From a checkpoint of a small mixture-of-experts model trained on Wikipedia.
Size: 8 layers, width 384, vocabulary 4096, 141M parameters.
Experts: 64 experts in each of 8 layers, 224 SwiGLU neurons an expert, 2 picks a token, a softmax router.
Training: a variant of SOAP for the experts, 2150M tokens, 8202 steps.
Below are experts of layer 3 (counted from 0) of a mixture-of-experts language model. Rows are named router (the router's row for the expert), down (a neuron's output weights, with its number) and show model dimensions 288-383. Each number is 200 + 30 x the weight over its row's rms, rounded and kept within 0 to 999.
After each expert's rows: a language model's description of what the expert responds to. This comes from a sample of Wikipedia text that the model never trained on.

# expert 6
router,149,193,210,213,256,223,217,169,203,193,235,236,231,197,209,186,244,187,213,211,211,179,164,180,183,233,246,116,177,203,171,203,175,197,142,150,259,243,172,265,179,190,186,203,189,173,229,208,222,145,200,184,175,150,249,188,218,213,199,170,174,203,245,220,193,149,201,275,230,216,192,200,191,195,239,184,181,253,193,202,170,176,187,164,210,171,267,192,149,212,179,204,205,209,221,202
down0,191,240,243,167,173,160,204,196,193,194,188,250,206,211,167,187,179,228,247,174,219,228,225,221,261,184,229,268,247,198,198,199,155,201,209,154,189,164,181,200,245,202,192,152,149,130,212,154,199,171,173,208,201,188,176,216,237,207,210,155,198,244,201,185,205,156,183,155,187,220,183,179,196,227,223,195,239,222,237,214,195,223,167,194,159,204,160,172,175,161,163,251,206,172,186,260
Name pieces right after an initial capital in personal names, mostly first names, such as W-y-att, Mc-D-ermott, Paul-ine.

# expert 33
router,182,263,208,180,196,147,224,193,211,167,226,240,190,167,185,159,199,195,186,248,191,191,193,211,207,181,204,153,218,190,149,193,155,214,171,194,227,212,275,189,143,162,241,246,207,209,138,207,254,244,219,183,192,151,199,199,210,197,185,199,183,256,206,205,217,158,166,206,193,168,253,193,142,180,183,156,206,213,175,156,183,204,165,196,203,181,156,203,227,188,180,207,218,202,213,225
down0,204,238,191,220,170,167,218,192,263,170,223,228,203,190,175,238,200,217,212,198,225,155,223,211,251,195,206,224,213,205,179,168,213,181,213,210,180,167,180,205,193,238,247,216,244,188,199,269,189,221,153,219,186,176,160,179,252,209,182,202,207,144,207,161,231,178,182,184,224,216,202,198,223,161,196,214,228,215,262,201,159,185,185,259,165,208,169,193,205,209,218,200,191,228,213,216
Endings that finish nouns, such as -ion, -ation, -ness, -ability, and f in grief, Surf; also whole abstract nouns like death, health.

# expert 18
router,216,257,171,198,234,178,211,182,206,226,208,251,211,236,192,225,202,258,203,225,152,219,193,165,198,208,251,159,260,181,138,190,157,210,156,219,250,208,228,248,178,214,183,198,175,199,254,235,200,197,213,186,217,214,199,202,202,184,229,136,239,181,206,202,225,173,167,220,233,274,195,220,196,182,209,68,230,199,191,195,209,181,179,221,220,170,205,144,245,219,220,201,198,196,225,207
down0,215,187,226,241,217,188,199,204,192,186,224,180,229,221,169,186,214,203,233,194,220,170,197,197,205,217,200,199,235,226,208,176,199,206,115,235,195,194,181,181,223,232,156,207,228,206,196,258,227,254,171,212,234,217,188,203,190,196,171,196,247,182,204,284,187,122,213,228,149,210,217,213,184,215,216,264,194,208,201,180,174,188,211,205,198,166,222,215,152,217,190,192,198,176,218,236
Digits deep inside large numbers and decimal coordinates, such as 26,295,000, plus words like million, km, where, so, allowed.

# expert 19
router,164,210,238,194,234,189,204,148,236,194,191,194,183,249,216,155,233,225,229,236,196,221,206,198,170,229,177,164,169,179,192,243,180,220,137,161,225,221,204,202,172,207,213,233,214,180,205,230,251,212,209,196,225,181,189,198,207,185,140,199,191,184,157,219,254,176,187,189,230,170,146,204,184,185,214,173,194,238,136,202,207,209,238,189,246,193,190,206,182,200,183,259,205,269,238,207
down0,158,161,202,192,197,219,182,273,241,229,224,173,227,176,219,168,195,142,211,215,240,185,196,205,175,256,171,216,223,222,214,214,199,174,191,234,187,136,187,191,162,212,167,251,281,162,182,206,212,257,176,136,216,195,223,171,218,212,190,226,223,174,209,191,145,174,195,224,214,190,241,256,276,172,213,200,206,195,199,154,174,200,192,250,207,192,205,205,229,246,217,172,186,202,156,238
Last digit of four-digit years in sports and music lists (201-3, 198-3), Roman numerals II and III, and some word endings.

# expert 47
router,175,194,218,250,215,174,164,185,216,161,160,245,173,183,176,203,188,206,226,219,201,201,204,194,142,232,247,178,207,201,229,206,177,266,201,191,176,154,208,214,142,214,189,238,166,234,255,202,221,219,210,181,162,197,188,144,211,147,239,156,243,232,160,180,231,189,204,265,234,180,154,190,113,174,223,189,268,200,191,155,183,169,175,204,206,199,207,198,185,171,187,286,207,201,244,194
down0,162,225,204,198,191,243,207,207,181,180,173,238,244,163,222,264,180,184,142,243,201,229,207,163,235,193,192,259,184,209,166,191,245,195,159,154,224,233,210,149,154,185,140,184,212,219,214,184,203,157,209,216,180,200,213,162,230,191,182,195,219,183,169,183,229,118,186,202,104,217,197,164,137,216,230,206,222,235,210,228,170,188,219,221,216,207,215,184,237,185,260,201,172,246,218,191
The word out and win/lost words in sports match records, plus lone lowercase letters like d, c, b and digits in score tables.

# expert 12
router,197,210,173,197,228,177,242,181,190,220,156,225,168,221,187,169,239,185,229,224,245,223,194,196,152,167,227,173,239,163,184,157,227,194,154,279,222,203,228,169,201,197,194,206,184,164,233,187,220,226,183,227,231,178,222,195,224,195,258,192,158,265,207,206,250,211,234,223,205,246,196,225,179,190,184,203,140,203,197,191,193,191,141,193,244,217,227,205,213,132,200,155,173,232,222,170
down0,187,187,251,235,156,170,144,203,175,250,209,156,140,238,146,201,205,186,229,199,170,167,177,268,227,199,243,178,204,168,141,168,220,225,167,199,221,191,223,216,227,241,157,237,224,144,211,242,207,234,235,180,190,197,189,189,152,191,175,187,154,232,220,257,209,189,226,229,236,242,220,199,221,174,188,188,174,207,207,178,231,193,205,229,215,152,219,190,200,244,212,230,232,208,203,191
Endings of surnames and place names, often in tables, such as -ast in Papanastasiou, -ford, -ley, -bury, -ville.

# expert 37
router,185,251,161,229,231,159,271,196,217,195,200,223,194,237,194,174,194,205,219,220,201,225,223,157,169,218,220,157,226,176,202,211,227,201,187,206,200,245,199,251,172,212,229,200,183,169,219,203,185,190,210,163,185,262,216,179,209,206,239,168,259,211,199,235,207,172,225,224,229,223,218,219,217,195,126,206,207,225,182,165,234,166,162,161,208,151,151,224,169,200,232,178,195,220,206,195
down0,218,229,192,194,147,223,240,171,203,197,166,164,186,220,192,218,218,201,150,255,223,224,217,171,172,177,196,159,167,199,230,203,205,182,175,225,207,166,230,218,141,223,193,189,194,254,214,185,164,159,183,196,177,261,129,159,101,205,218,236,104,198,188,217,197,150,241,178,197,230,227,172,164,235,181,191,157,192,203,195,197,229,228,142,221,196,137,206,169,125,199,153,250,216,137,240
Dollar signs before amounts, #, plus signs and dashes in scores or records (9–7, +41), and digits opening dates.

# expert 20
router,212,167,181,216,233,209,190,206,222,183,169,246,181,176,181,145,208,219,247,218,216,256,175,175,153,266,222,142,196,194,169,210,187,217,168,201,228,207,239,228,195,231,231,239,204,223,135,202,177,222,207,219,170,222,200,243,211,193,196,186,224,205,217,179,194,191,210,218,246,215,240,224,160,206,167,213,168,237,183,174,224,178,188,228,232,189,148,148,238,190,212,202,183,217,192,143
down0,195,224,210,234,161,238,223,157,179,180,186,221,221,165,230,198,180,225,173,173,199,197,173,255,187,163,234,198,201,254,228,231,217,212,245,193,218,207,193,200,191,193,184,225,245,218,179,229,253,164,241,175,191,268,188,235,179,221,135,194,159,182,199,187,168,167,219,233,208,202,218,205,192,171,256,188,182,156,150,196,232,252,240,229,224,175,191,208,167,261,179,221,210,244,158,182
Decimal points in census percentages and ages, like 53.5% male, plus sentence-opening connectors and past participles such as According, With, killed.

# expert 44
router,212,157,182,191,216,163,244,222,193,189,199,247,203,235,130,192,194,176,208,185,203,197,200,180,156,160,180,181,225,277,217,159,252,230,172,224,229,170,197,199,186,167,211,237,141,195,230,183,192,199,205,221,142,202,286,198,214,177,193,169,181,178,188,183,195,214,190,208,248,210,165,191,187,221,201,173,162,221,207,199,198,192,182,192,234,195,225,216,146,192,191,198,214,219,190,170
down0,151,191,285,249,241,209,182,176,180,263,196,187,203,200,181,141,161,257,261,216,188,159,176,222,256,236,151,206,218,198,195,185,165,190,176,166,216,139,176,203,200,220,197,190,146,140,192,141,212,211,194,203,213,229,224,193,199,239,193,191,154,167,248,164,189,207,227,166,222,213,159,230,211,211,225,262,175,199,155,216,208,190,196,225,237,230,240,227,187,187,191,237,159,166,158,213
Word-start prefixes and modifiers before hyphens or stems, such as non-, anti-, upper, post, human, white, plus dashes in tables.

# expert 48
router,240,202,207,249,223,200,228,160,191,222,190,244,205,196,250,230,207,207,205,272,277,243,141,199,199,184,235,169,227,186,151,251,190,197,181,169,220,244,253,187,189,208,206,224,197,159,201,222,273,201,217,219,221,189,220,217,216,128,175,216,240,202,206,221,255,168,172,256,167,194,193,187,163,150,179,180,257,183,219,163,218,194,159,204,229,181,174,211,168,198,174,159,216,261,224,224
down0,194,192,205,198,188,187,183,164,207,235,180,242,207,180,211,155,208,235,169,227,174,264,187,199,187,192,234,146,177,212,187,193,202,184,194,190,228,146,199,212,225,156,202,201,213,204,166,291,183,235,178,272,190,238,173,213,169,215,220,210,217,194,198,199,214,196,180,243,188,234,208,195,181,203,155,202,174,188,208,184,198,159,226,168,192,181,171,137,173,182,190,193,225,200,157,159
Pieces of sports club, team and place names in football and hockey tables, such as Atlas, Steaua, Chicago, Villarreal CF.

# expert 59
router,181,219,161,185,203,166,184,122,179,174,176,222,237,235,201,130,165,240,188,223,261,217,144,203,200,205,222,178,227,223,175,184,192,210,153,151,223,219,206,166,170,149,196,242,178,119,193,183,238,182,197,208,207,161,251,215,229,158,189,190,202,222,191,199,190,163,243,213,230,204,146,254,205,217,183,137,206,201,212,180,190,172,187,176,210,161,172,166,217,203,193,231,199,202,199,152
down0,226,215,221,184,203,164,173,175,190,148,227,231,195,88,211,200,199,192,164,220,159,215,153,192,210,159,231,184,221,181,227,192,223,211,153,186,196,211,207,229,212,214,192,210,224,220,219,121,244,179,221,181,221,254,225,251,201,156,196,192,190,224,193,250,240,198,198,204,184,207,232,226,165,199,205,181,217,186,175,208,205,171,163,212,197,159,206,216,227,175,220,165,198,224,192,163
Hyphen bullets starting infobox lines like Coordinates or Region under Location, plus adjective fragments -ic, -ical, -ural and words like Historic.

# expert 34
router,212,189,236,202,215,210,188,163,152,238,163,193,204,230,205,194,245,249,214,213,224,218,140,210,222,228,228,150,194,160,224,192,202,181,181,278,228,244,149,220,187,210,131,201,209,186,241,227,220,211,203,190,240,227,197,164,255,141,212,135,202,170,198,211,216,235,223,277,210,178,289,250,136,200,207,188,199,194,215,179,219,218,223,205,202,144,219,203,174,179,222,178,192,210,232,193
down0,199,246,225,212,161,208,187,196,224,186,209,177,185,202,186,187,195,189,149,179,145,208,233,156,195,231,228,196,195,138,232,237,219,158,203,186,195,190,172,192,244,164,201,165,179,171,145,215,186,214,210,212,175,186,201,207,220,201,142,175,239,211,195,189,233,229,220,189,194,167,194,198,220,219,232,162,178,213,218,187,208,150,208,163,167,233,219,213,243,172,155,196,176,211,142,261
Pipes between table cells, clause connectors like but, while, until, and inner pieces of Polish and Nordic place names, such as Wielkopolski.

# expert 5
router,151,225,265,232,225,146,231,207,152,179,172,209,207,224,190,183,237,227,228,236,178,225,222,169,192,213,173,166,261,202,153,196,169,229,168,217,223,282,273,204,177,201,213,222,183,192,203,234,152,175,188,210,207,229,176,172,284,199,141,173,206,200,176,186,213,207,250,192,219,203,190,226,212,213,166,201,173,188,208,150,193,192,185,209,244,165,179,200,242,191,204,211,180,228,251,204
down0,229,155,193,235,177,223,226,220,262,197,254,154,218,174,246,212,218,227,153,194,197,187,203,197,140,196,190,216,201,209,211,193,213,172,161,180,196,236,219,223,183,185,201,230,200,154,188,201,210,260,208,185,185,126,177,226,175,160,153,215,235,236,215,245,198,155,200,147,247,204,249,186,204,173,196,189,168,183,208,182,219,232,171,203,193,189,175,169,160,179,149,191,212,193,190,150
Double line breaks ending paragraphs, table rows, headings or infobox blocks, usually right before a new section or paragraph; also that, said.

# expert 42
router,132,198,224,258,214,176,207,198,157,192,189,188,211,205,160,265,193,244,199,246,183,245,239,217,179,190,214,172,224,245,193,202,183,266,193,203,215,200,182,229,108,179,157,287,165,181,197,225,161,151,210,205,206,180,211,208,219,184,139,177,231,223,192,136,207,179,216,247,273,207,198,180,228,195,224,109,196,196,203,199,209,178,150,207,232,179,197,173,234,206,174,190,166,176,199,196
down0,239,173,162,162,176,233,242,170,222,200,174,258,200,215,187,248,208,167,195,189,210,175,199,181,144,191,207,193,181,207,245,206,170,197,230,224,198,222,265,189,228,151,159,240,219,187,209,212,212,163,198,125,211,166,190,175,232,229,187,237,195,258,191,191,234,214,164,190,206,201,210,201,212,240,210,175,187,286,199,213,200,198,268,178,176,151,160,231,207,192,197,223,168,234,219,225
List dashes and table-row breaks in infoboxes and tables, plus word-starting pieces like ag-, equ-, im-, re-, as in Agency.

# expert 3
router,217,178,169,219,241,151,305,191,240,214,154,234,166,177,170,139,209,226,232,218,203,202,247,173,167,245,231,171,166,188,197,184,175,233,184,205,235,209,154,236,181,184,188,255,178,124,206,216,152,164,212,189,189,163,202,179,213,150,209,192,190,225,200,183,248,162,173,186,214,185,201,230,166,189,186,152,249,187,219,170,216,192,189,199,243,192,212,143,187,176,229,182,152,197,210,163
down0,200,195,196,223,153,163,162,169,175,212,185,226,201,249,187,235,149,154,256,149,164,155,157,202,217,178,241,230,165,169,263,206,207,194,175,192,221,187,256,193,232,230,183,206,256,223,164,181,212,196,201,226,172,207,144,197,179,178,159,208,105,175,154,178,196,201,218,203,209,202,170,205,279,234,220,146,182,191,189,229,136,178,190,280,224,196,166,177,205,188,218,211,169,252,155,203
Articles a, an, no, any after verbs or prepositions, as in had a, for a loss; also first digits of years like 1977, 2011.

# expert 40
router,220,151,228,155,219,189,269,202,225,179,236,209,149,219,110,194,203,171,225,189,203,206,170,184,149,227,188,198,234,179,155,197,180,210,179,245,228,228,175,230,151,247,219,208,163,120,190,197,225,190,208,200,179,186,222,151,192,177,201,171,126,195,245,166,203,201,219,194,196,191,212,198,199,184,149,217,238,216,187,171,202,163,173,201,246,201,204,225,181,166,211,210,173,233,182,177
down0,197,188,201,222,176,213,222,207,224,228,256,202,129,187,227,226,159,174,206,210,162,195,179,179,205,157,206,201,169,202,177,171,151,187,225,209,242,154,138,254,156,215,181,207,215,219,140,180,208,212,211,199,188,212,133,221,241,206,187,238,235,152,179,98,179,226,161,227,163,216,212,230,192,265,204,193,274,186,212,200,189,173,217,184,183,154,232,195,225,210,147,185,233,171,159,198
Nationality adjectives like British, American, and endings of Indian or Asian names, such as Haryana, Nagara, Hong Kong.

# expert 25
router,195,235,231,232,210,185,206,180,218,177,180,248,186,212,184,204,187,230,199,191,202,213,220,154,165,255,210,175,213,250,185,222,193,227,170,155,180,191,227,224,151,175,253,227,214,187,231,225,263,229,174,203,131,167,244,196,217,178,214,165,225,187,179,174,190,136,172,270,206,184,151,205,203,192,215,167,192,237,218,197,265,103,207,201,221,166,221,177,136,203,187,199,214,214,189,207
down0,202,262,234,188,197,154,191,184,208,187,193,199,224,193,218,193,213,178,191,165,202,209,208,216,211,209,212,227,219,201,197,236,211,215,197,203,199,207,144,187,202,170,174,257,209,212,246,182,182,169,165,157,179,219,199,185,178,216,197,153,168,214,216,190,230,205,185,195,246,223,214,172,227,236,235,167,175,212,182,170,220,190,220,204,128,218,222,177,143,224,159,159,107,245,238,194
First piece of words or names opening a table cell or term, such as Met-aCyc, cy-tokine, T-oyota, med-ical, adv-antages.

# expert 15
router,168,119,190,183,227,196,153,171,177,196,219,211,161,173,148,175,190,222,207,220,210,236,140,169,181,227,205,175,220,178,198,205,165,208,201,244,205,187,193,219,175,248,168,232,173,161,175,177,198,192,251,225,190,188,201,201,187,161,139,191,222,177,171,196,196,238,212,193,217,208,186,180,211,183,188,203,212,202,243,179,176,238,220,188,189,176,257,168,221,188,184,226,224,185,232,226
down0,165,197,192,206,236,203,175,177,257,242,253,210,215,145,196,163,161,251,196,205,180,174,164,206,202,173,227,164,174,227,202,279,223,226,203,227,224,167,215,180,219,168,230,222,226,176,165,199,174,180,224,185,166,205,174,189,188,200,211,147,186,161,182,183,171,175,178,163,138,185,212,169,210,218,224,197,199,264,216,193,211,255,192,235,150,183,207,202,222,256,185,193,163,220,189,267
Inner digits of dates, times and figures such as 1936, 12:30, 24; also inner pieces of foreign names like Banu, mujahideen.

# expert 31
router,175,174,220,236,252,168,142,179,204,231,199,264,166,188,163,162,211,209,190,242,237,212,231,171,146,234,173,147,234,194,182,201,194,207,210,211,239,226,182,234,178,194,193,231,201,195,243,214,201,221,145,211,165,221,235,218,228,201,184,176,170,203,164,229,229,200,204,220,211,188,156,182,175,132,220,198,204,216,175,117,205,169,192,129,229,185,236,164,182,173,216,241,198,217,205,155
down0,261,182,240,194,177,185,241,236,185,145,238,186,193,213,203,181,194,204,209,144,218,215,138,252,182,161,196,199,208,192,202,189,216,251,189,258,218,136,232,218,255,207,199,228,188,196,173,162,190,199,132,191,203,236,239,185,130,203,229,193,198,224,157,211,216,205,214,195,159,242,202,138,223,226,197,162,186,211,210,198,151,236,179,161,197,206,184,212,245,200,202,243,204,185,186,208
Digits in measurements and stats (4 × 800 m, 10 cm, 44.3 turnout) and opening stems like comm, exper, disc, recogn.

# expert 57
router,220,212,212,222,225,186,206,231,207,207,176,241,179,207,220,232,202,228,146,202,218,216,190,166,172,158,207,168,231,248,186,188,149,211,163,218,228,203,224,225,153,190,166,259,199,208,225,224,217,176,154,209,180,248,217,237,213,210,271,183,209,259,193,186,224,194,216,216,217,228,132,212,157,173,249,192,181,204,172,125,166,166,181,223,224,152,192,261,215,145,176,185,235,217,228,176
down0,186,199,143,224,250,219,238,223,176,158,177,194,213,236,187,159,210,168,211,243,146,223,174,198,213,248,201,231,160,223,228,171,155,174,224,194,250,159,229,248,133,208,167,188,172,198,130,265,205,199,177,196,191,153,251,186,227,216,220,263,160,197,224,195,194,221,168,212,211,210,167,212,268,185,196,256,236,194,142,200,210,189,212,170,216,190,240,202,209,203,259,197,187,209,222,172
Opening stems of adjectives and verbs followed by suffixes: short, bel, writ, crit, smooth, likely, awkward, in descriptive prose.

# expert 10
router,191,208,231,240,207,172,196,187,223,161,190,251,163,248,214,212,197,211,191,228,213,160,224,156,159,198,232,143,227,241,181,230,169,200,163,194,210,225,195,210,164,187,214,167,205,214,235,207,234,220,170,165,203,186,197,174,211,227,237,158,201,238,200,189,202,170,175,237,203,238,138,256,164,210,196,151,213,245,206,130,211,126,178,181,236,172,218,223,154,172,224,217,225,187,220,229
down0,218,216,232,195,236,167,253,194,211,209,175,238,181,276,179,230,196,236,195,208,219,233,238,219,198,169,209,206,212,181,213,179,211,183,105,158,171,240,240,212,187,209,180,160,186,180,199,184,218,301,220,161,192,197,109,167,202,228,238,229,186,170,216,179,217,180,234,203,195,225,213,200,217,186,183,213,191,204,176,189,166,237,240,190,152,246,213,193,165,213,187,154,179,159,209,200
First letters or pieces of non-English proper names, often with diacritics, in place lists and rosters, such as Č in ČEZ, Buk(ovina), Kh, Bh.

# expert 53
router,141,214,199,209,210,156,177,210,218,216,197,238,206,185,172,178,218,216,244,230,177,247,212,199,228,224,199,178,207,242,129,230,225,193,156,175,204,214,196,251,207,190,252,240,173,179,195,213,175,182,173,181,138,174,227,176,223,175,206,213,223,214,249,200,246,211,176,239,182,251,138,226,182,182,216,211,228,212,179,211,239,126,148,177,238,162,183,200,262,165,191,210,176,205,227,168
down0,170,256,204,229,237,259,184,183,148,199,244,188,204,178,199,248,231,197,181,207,197,164,226,182,211,202,198,181,153,220,186,184,197,198,193,182,214,204,170,208,207,216,225,230,226,173,226,208,201,217,179,167,221,246,223,214,190,172,206,176,226,205,190,208,217,191,211,199,153,198,169,178,204,184,227,217,195,195,151,188,240,252,193,183,180,180,177,187,211,173,170,180,202,155,178,215
Blank space before percentages in election result tables (votes then share), plus verb and noun stems like cont, sing, back, appro.

# expert 36
router,147,177,223,210,247,189,218,140,223,206,186,195,183,217,198,190,219,231,234,212,240,197,269,124,211,133,253,159,217,189,242,237,188,243,138,205,246,221,162,219,189,267,169,221,183,240,216,213,202,205,206,203,213,248,193,164,205,184,189,183,165,155,252,174,211,215,228,191,216,236,259,173,186,214,176,192,230,217,219,166,165,229,216,224,208,170,156,197,266,210,222,184,199,219,208,217
down0,210,206,220,223,158,177,200,263,220,202,226,175,198,200,179,212,214,207,233,244,173,204,205,165,236,204,180,184,207,220,238,180,147,138,214,177,232,220,200,255,173,166,208,229,196,198,200,235,214,226,155,190,166,221,150,256,194,156,229,237,214,197,136,211,212,189,215,191,189,170,196,190,203,159,163,165,131,188,209,227,171,157,155,232,171,139,248,174,232,182,220,171,236,184,195,182
Single capital letters that start a name, usually surnames or place names, such as G in Ginsburg, P in Pakistan, F in Figueroa.

# expert 51
router,141,201,241,248,229,180,217,191,271,199,211,232,224,216,156,229,240,230,183,176,205,180,171,222,153,245,220,166,191,215,223,182,182,203,138,225,213,222,197,190,177,186,206,203,202,216,173,215,211,201,192,118,208,169,201,182,194,176,195,198,224,166,140,221,225,163,231,202,203,140,218,177,195,183,243,139,225,183,203,197,209,205,214,252,217,192,216,181,288,216,226,225,168,206,197,188
down0,221,217,195,239,147,250,178,205,227,159,170,224,200,162,227,249,216,248,188,176,217,230,224,262,193,246,197,137,144,226,183,218,230,138,200,263,227,189,181,152,167,192,187,204,200,209,177,215,158,203,145,195,159,223,154,203,238,214,213,189,210,232,261,222,169,167,190,160,190,216,177,230,212,217,210,202,186,167,186,202,226,213,213,209,192,230,207,210,221,191,214,233,233,217,213,196
Middle letters of Slavic and Hungarian surnames like Horvath, Ivanashvili; also table pipes, percent signs and prepositions after numbers.

# expert 30
router,215,223,226,181,229,173,199,193,144,189,177,233,250,197,167,230,172,223,201,229,218,166,202,195,155,210,182,170,249,179,108,181,229,211,194,149,225,197,165,189,161,249,221,230,156,170,244,209,200,216,194,178,175,263,223,192,207,157,209,212,170,185,205,235,263,221,194,230,183,191,142,249,183,165,190,240,248,175,217,189,158,207,178,201,229,210,173,145,228,130,175,162,221,183,186,181
down0,179,202,215,223,214,193,223,198,219,230,198,164,200,229,215,189,207,164,161,94,208,135,164,229,186,175,207,214,165,121,183,210,209,186,240,188,188,161,229,229,185,235,215,207,163,198,129,236,163,244,257,210,254,139,236,223,237,205,232,227,205,198,251,263,211,177,202,175,245,241,184,207,150,144,241,193,259,195,194,185,180,216,177,201,200,173,213,249,208,198,195,163,168,181,181,218
The particle de in French and Portuguese names, such as Coupe de la Ligue, plus word-final pieces like -e, -ace, -ge, -ate.

# expert 0
router,210,224,220,187,231,173,217,214,142,195,176,269,237,197,137,206,238,175,238,169,192,277,243,158,175,255,201,205,197,163,221,198,240,226,167,229,183,185,242,247,173,232,212,255,188,204,261,207,175,184,223,184,131,242,199,140,199,196,195,182,200,181,229,202,232,173,175,191,244,214,209,197,179,208,153,164,141,193,202,163,165,176,219,192,229,191,190,202,170,203,211,219,183,201,230,133
down0,149,215,194,207,214,239,258,172,170,164,220,173,251,200,190,221,217,188,190,175,179,204,175,146,127,170,256,187,223,181,215,170,241,191,213,212,192,207,171,186,200,143,167,177,221,212,225,154,211,240,179,227,218,217,213,191,198,136,174,242,223,198,187,150,146,197,209,182,248,205,184,245,242,223,200,182,244,182,171,149,211,140,233,224,203,231,252,186,205,204,159,222,228,169,169,159
Digits inside years, table cells and measurements, such as 199-0s and 1-830, plus adjective suffixes like -ial, -ational, -ological.

# expert 60
router,132,155,159,199,215,199,249,224,248,174,210,236,221,252,205,157,228,193,227,232,233,226,226,156,178,205,167,135,195,171,216,191,195,224,171,243,244,229,174,244,186,228,199,209,196,216,177,177,135,228,275,203,164,183,220,183,217,191,171,182,155,261,201,176,201,139,183,162,249,178,200,216,187,195,169,208,171,223,215,178,148,294,180,193,225,190,244,221,113,141,231,237,174,203,236,219
down0,219,208,203,201,219,201,191,215,175,168,184,231,222,176,250,225,185,189,257,207,224,190,198,178,234,220,139,188,246,248,215,254,229,153,143,253,208,189,207,157,243,253,233,189,173,173,182,179,197,264,141,196,172,175,236,235,221,210,178,200,167,191,184,204,277,196,240,182,257,192,245,234,192,195,218,190,210,242,163,198,211,192,160,219,189,146,174,217,177,205,170,169,217,169,160,247
Possessive pronouns and 's, such as his or her and Yamamoto's, plus digits inside years, percentages and climate tables.

# expert 49
router,162,198,204,229,227,171,191,209,151,208,230,222,185,205,220,128,220,188,207,218,208,193,233,144,152,187,179,205,188,138,153,205,204,217,153,222,236,237,239,216,178,229,201,203,181,158,245,238,218,299,210,144,199,200,181,176,203,156,213,189,214,176,167,187,276,206,199,173,202,209,249,213,181,160,146,189,209,201,184,190,208,203,192,204,207,166,185,191,217,219,175,241,212,195,207,187
down0,166,207,194,165,212,196,209,213,226,193,158,180,184,174,212,180,193,211,190,236,160,238,209,203,226,209,226,188,154,199,198,163,224,197,177,191,210,221,169,213,165,206,181,224,136,212,184,218,193,196,184,146,203,190,262,192,144,214,176,158,238,192,201,221,140,236,155,257,183,219,186,176,194,209,188,173,186,191,229,181,183,134,234,202,179,181,235,197,218,228,182,240,213,212,177,242
Common nouns after the or a number, such as year, season, series, episode, album, city, work, often followed by of.

# expert 35
router,208,256,180,218,233,174,137,207,222,184,165,236,219,218,164,192,208,276,220,192,172,201,144,168,181,200,171,188,222,234,187,221,256,244,151,223,215,180,244,248,160,226,203,222,168,134,229,229,258,218,265,224,183,236,227,215,213,185,232,208,216,156,232,198,246,200,199,203,200,260,183,159,199,200,146,170,232,238,194,190,203,202,179,209,225,178,198,173,256,187,195,174,156,186,219,167
down0,222,156,178,224,185,217,175,183,183,200,209,237,176,176,153,189,159,199,210,219,184,220,219,235,168,174,144,159,182,250,207,161,191,173,237,198,160,215,252,196,136,199,179,204,174,186,211,205,152,235,231,152,189,162,199,197,199,153,200,188,164,221,240,184,228,228,231,158,176,135,220,209,196,195,213,229,196,201,171,222,226,159,233,208,204,184,213,179,176,181,205,244,208,222,197,182
Word stems of verbs and nouns for making, designing or studying, after was/is: comp(oser), design(ated), histor(ian), found, author.

# expert 54
router,239,219,311,233,215,197,129,172,203,184,191,236,165,218,202,171,197,239,169,208,210,247,250,169,160,237,241,119,203,182,126,175,244,224,185,189,223,225,174,254,171,208,199,219,201,210,238,218,164,206,249,200,191,208,194,176,217,195,218,185,204,229,198,196,174,225,157,246,204,221,215,204,207,171,225,210,219,248,230,170,227,211,183,212,237,202,222,211,175,199,214,212,217,215,243,208
down0,175,237,203,174,175,206,205,226,288,221,182,176,166,159,197,152,218,140,187,191,211,255,184,156,218,168,140,248,233,241,188,216,194,187,229,191,250,279,241,252,191,238,206,240,200,220,237,227,184,202,207,232,169,202,192,211,169,255,132,205,254,190,210,178,198,160,199,241,238,192,244,237,115,180,166,231,193,196,190,244,167,178,151,176,186,247,213,213,225,197,194,180,227,219,139,202
Subject pronouns it, he, she, they, you and there, usually before a verb, such as Would it, Let It Shine.

# expert 39
router,210,177,252,261,204,183,153,207,198,227,147,239,225,189,155,182,240,180,212,209,214,146,155,160,128,192,202,189,222,192,166,187,160,203,164,189,202,186,226,190,204,259,190,201,192,212,219,236,181,215,170,225,184,199,197,253,207,191,204,170,184,264,200,178,216,149,194,257,195,207,172,219,227,188,222,216,209,242,203,160,143,156,151,150,230,164,220,172,171,179,236,218,224,192,231,176
down0,212,182,217,166,188,184,232,212,142,182,192,165,187,225,162,222,265,197,199,216,201,248,240,223,207,167,147,185,264,190,182,139,259,228,199,265,197,190,194,223,149,137,187,234,217,208,184,192,159,185,136,236,221,194,187,140,194,196,153,208,229,160,166,271,186,198,224,188,145,205,205,204,200,189,198,154,239,182,229,219,180,129,168,246,207,229,133,240,215,198,226,235,219,250,199,228
Opening pieces of words, often capitalized, in titles and names: Pr, Pol, Wh, Miss, pr as in Privileged, prime, What I Like.

# expert 7
router,228,209,185,213,214,225,259,158,149,221,236,207,199,193,203,188,199,227,263,184,169,218,282,178,172,209,235,180,167,193,198,197,227,194,179,300,215,285,219,223,206,276,163,214,202,197,190,216,213,237,239,173,225,212,190,164,202,168,198,175,184,203,202,144,216,200,199,214,233,228,216,211,215,192,240,221,214,201,166,142,192,205,191,226,202,202,198,218,232,143,181,203,162,183,281,163
down0,194,276,188,166,248,184,222,215,257,215,225,183,256,168,227,215,160,205,222,256,189,203,181,206,192,179,216,203,174,148,215,178,218,186,203,201,195,193,182,276,219,192,220,216,218,176,138,134,236,168,210,196,182,153,184,184,162,200,195,189,154,199,216,202,184,200,182,210,178,210,178,209,172,165,240,231,253,195,133,202,203,148,234,228,244,186,222,181,170,250,201,126,189,214,235,259
Periods after middle initials (Samuel L. Jackson), paragraph-ending periods and quotes, the leading digit of years, and dollar signs.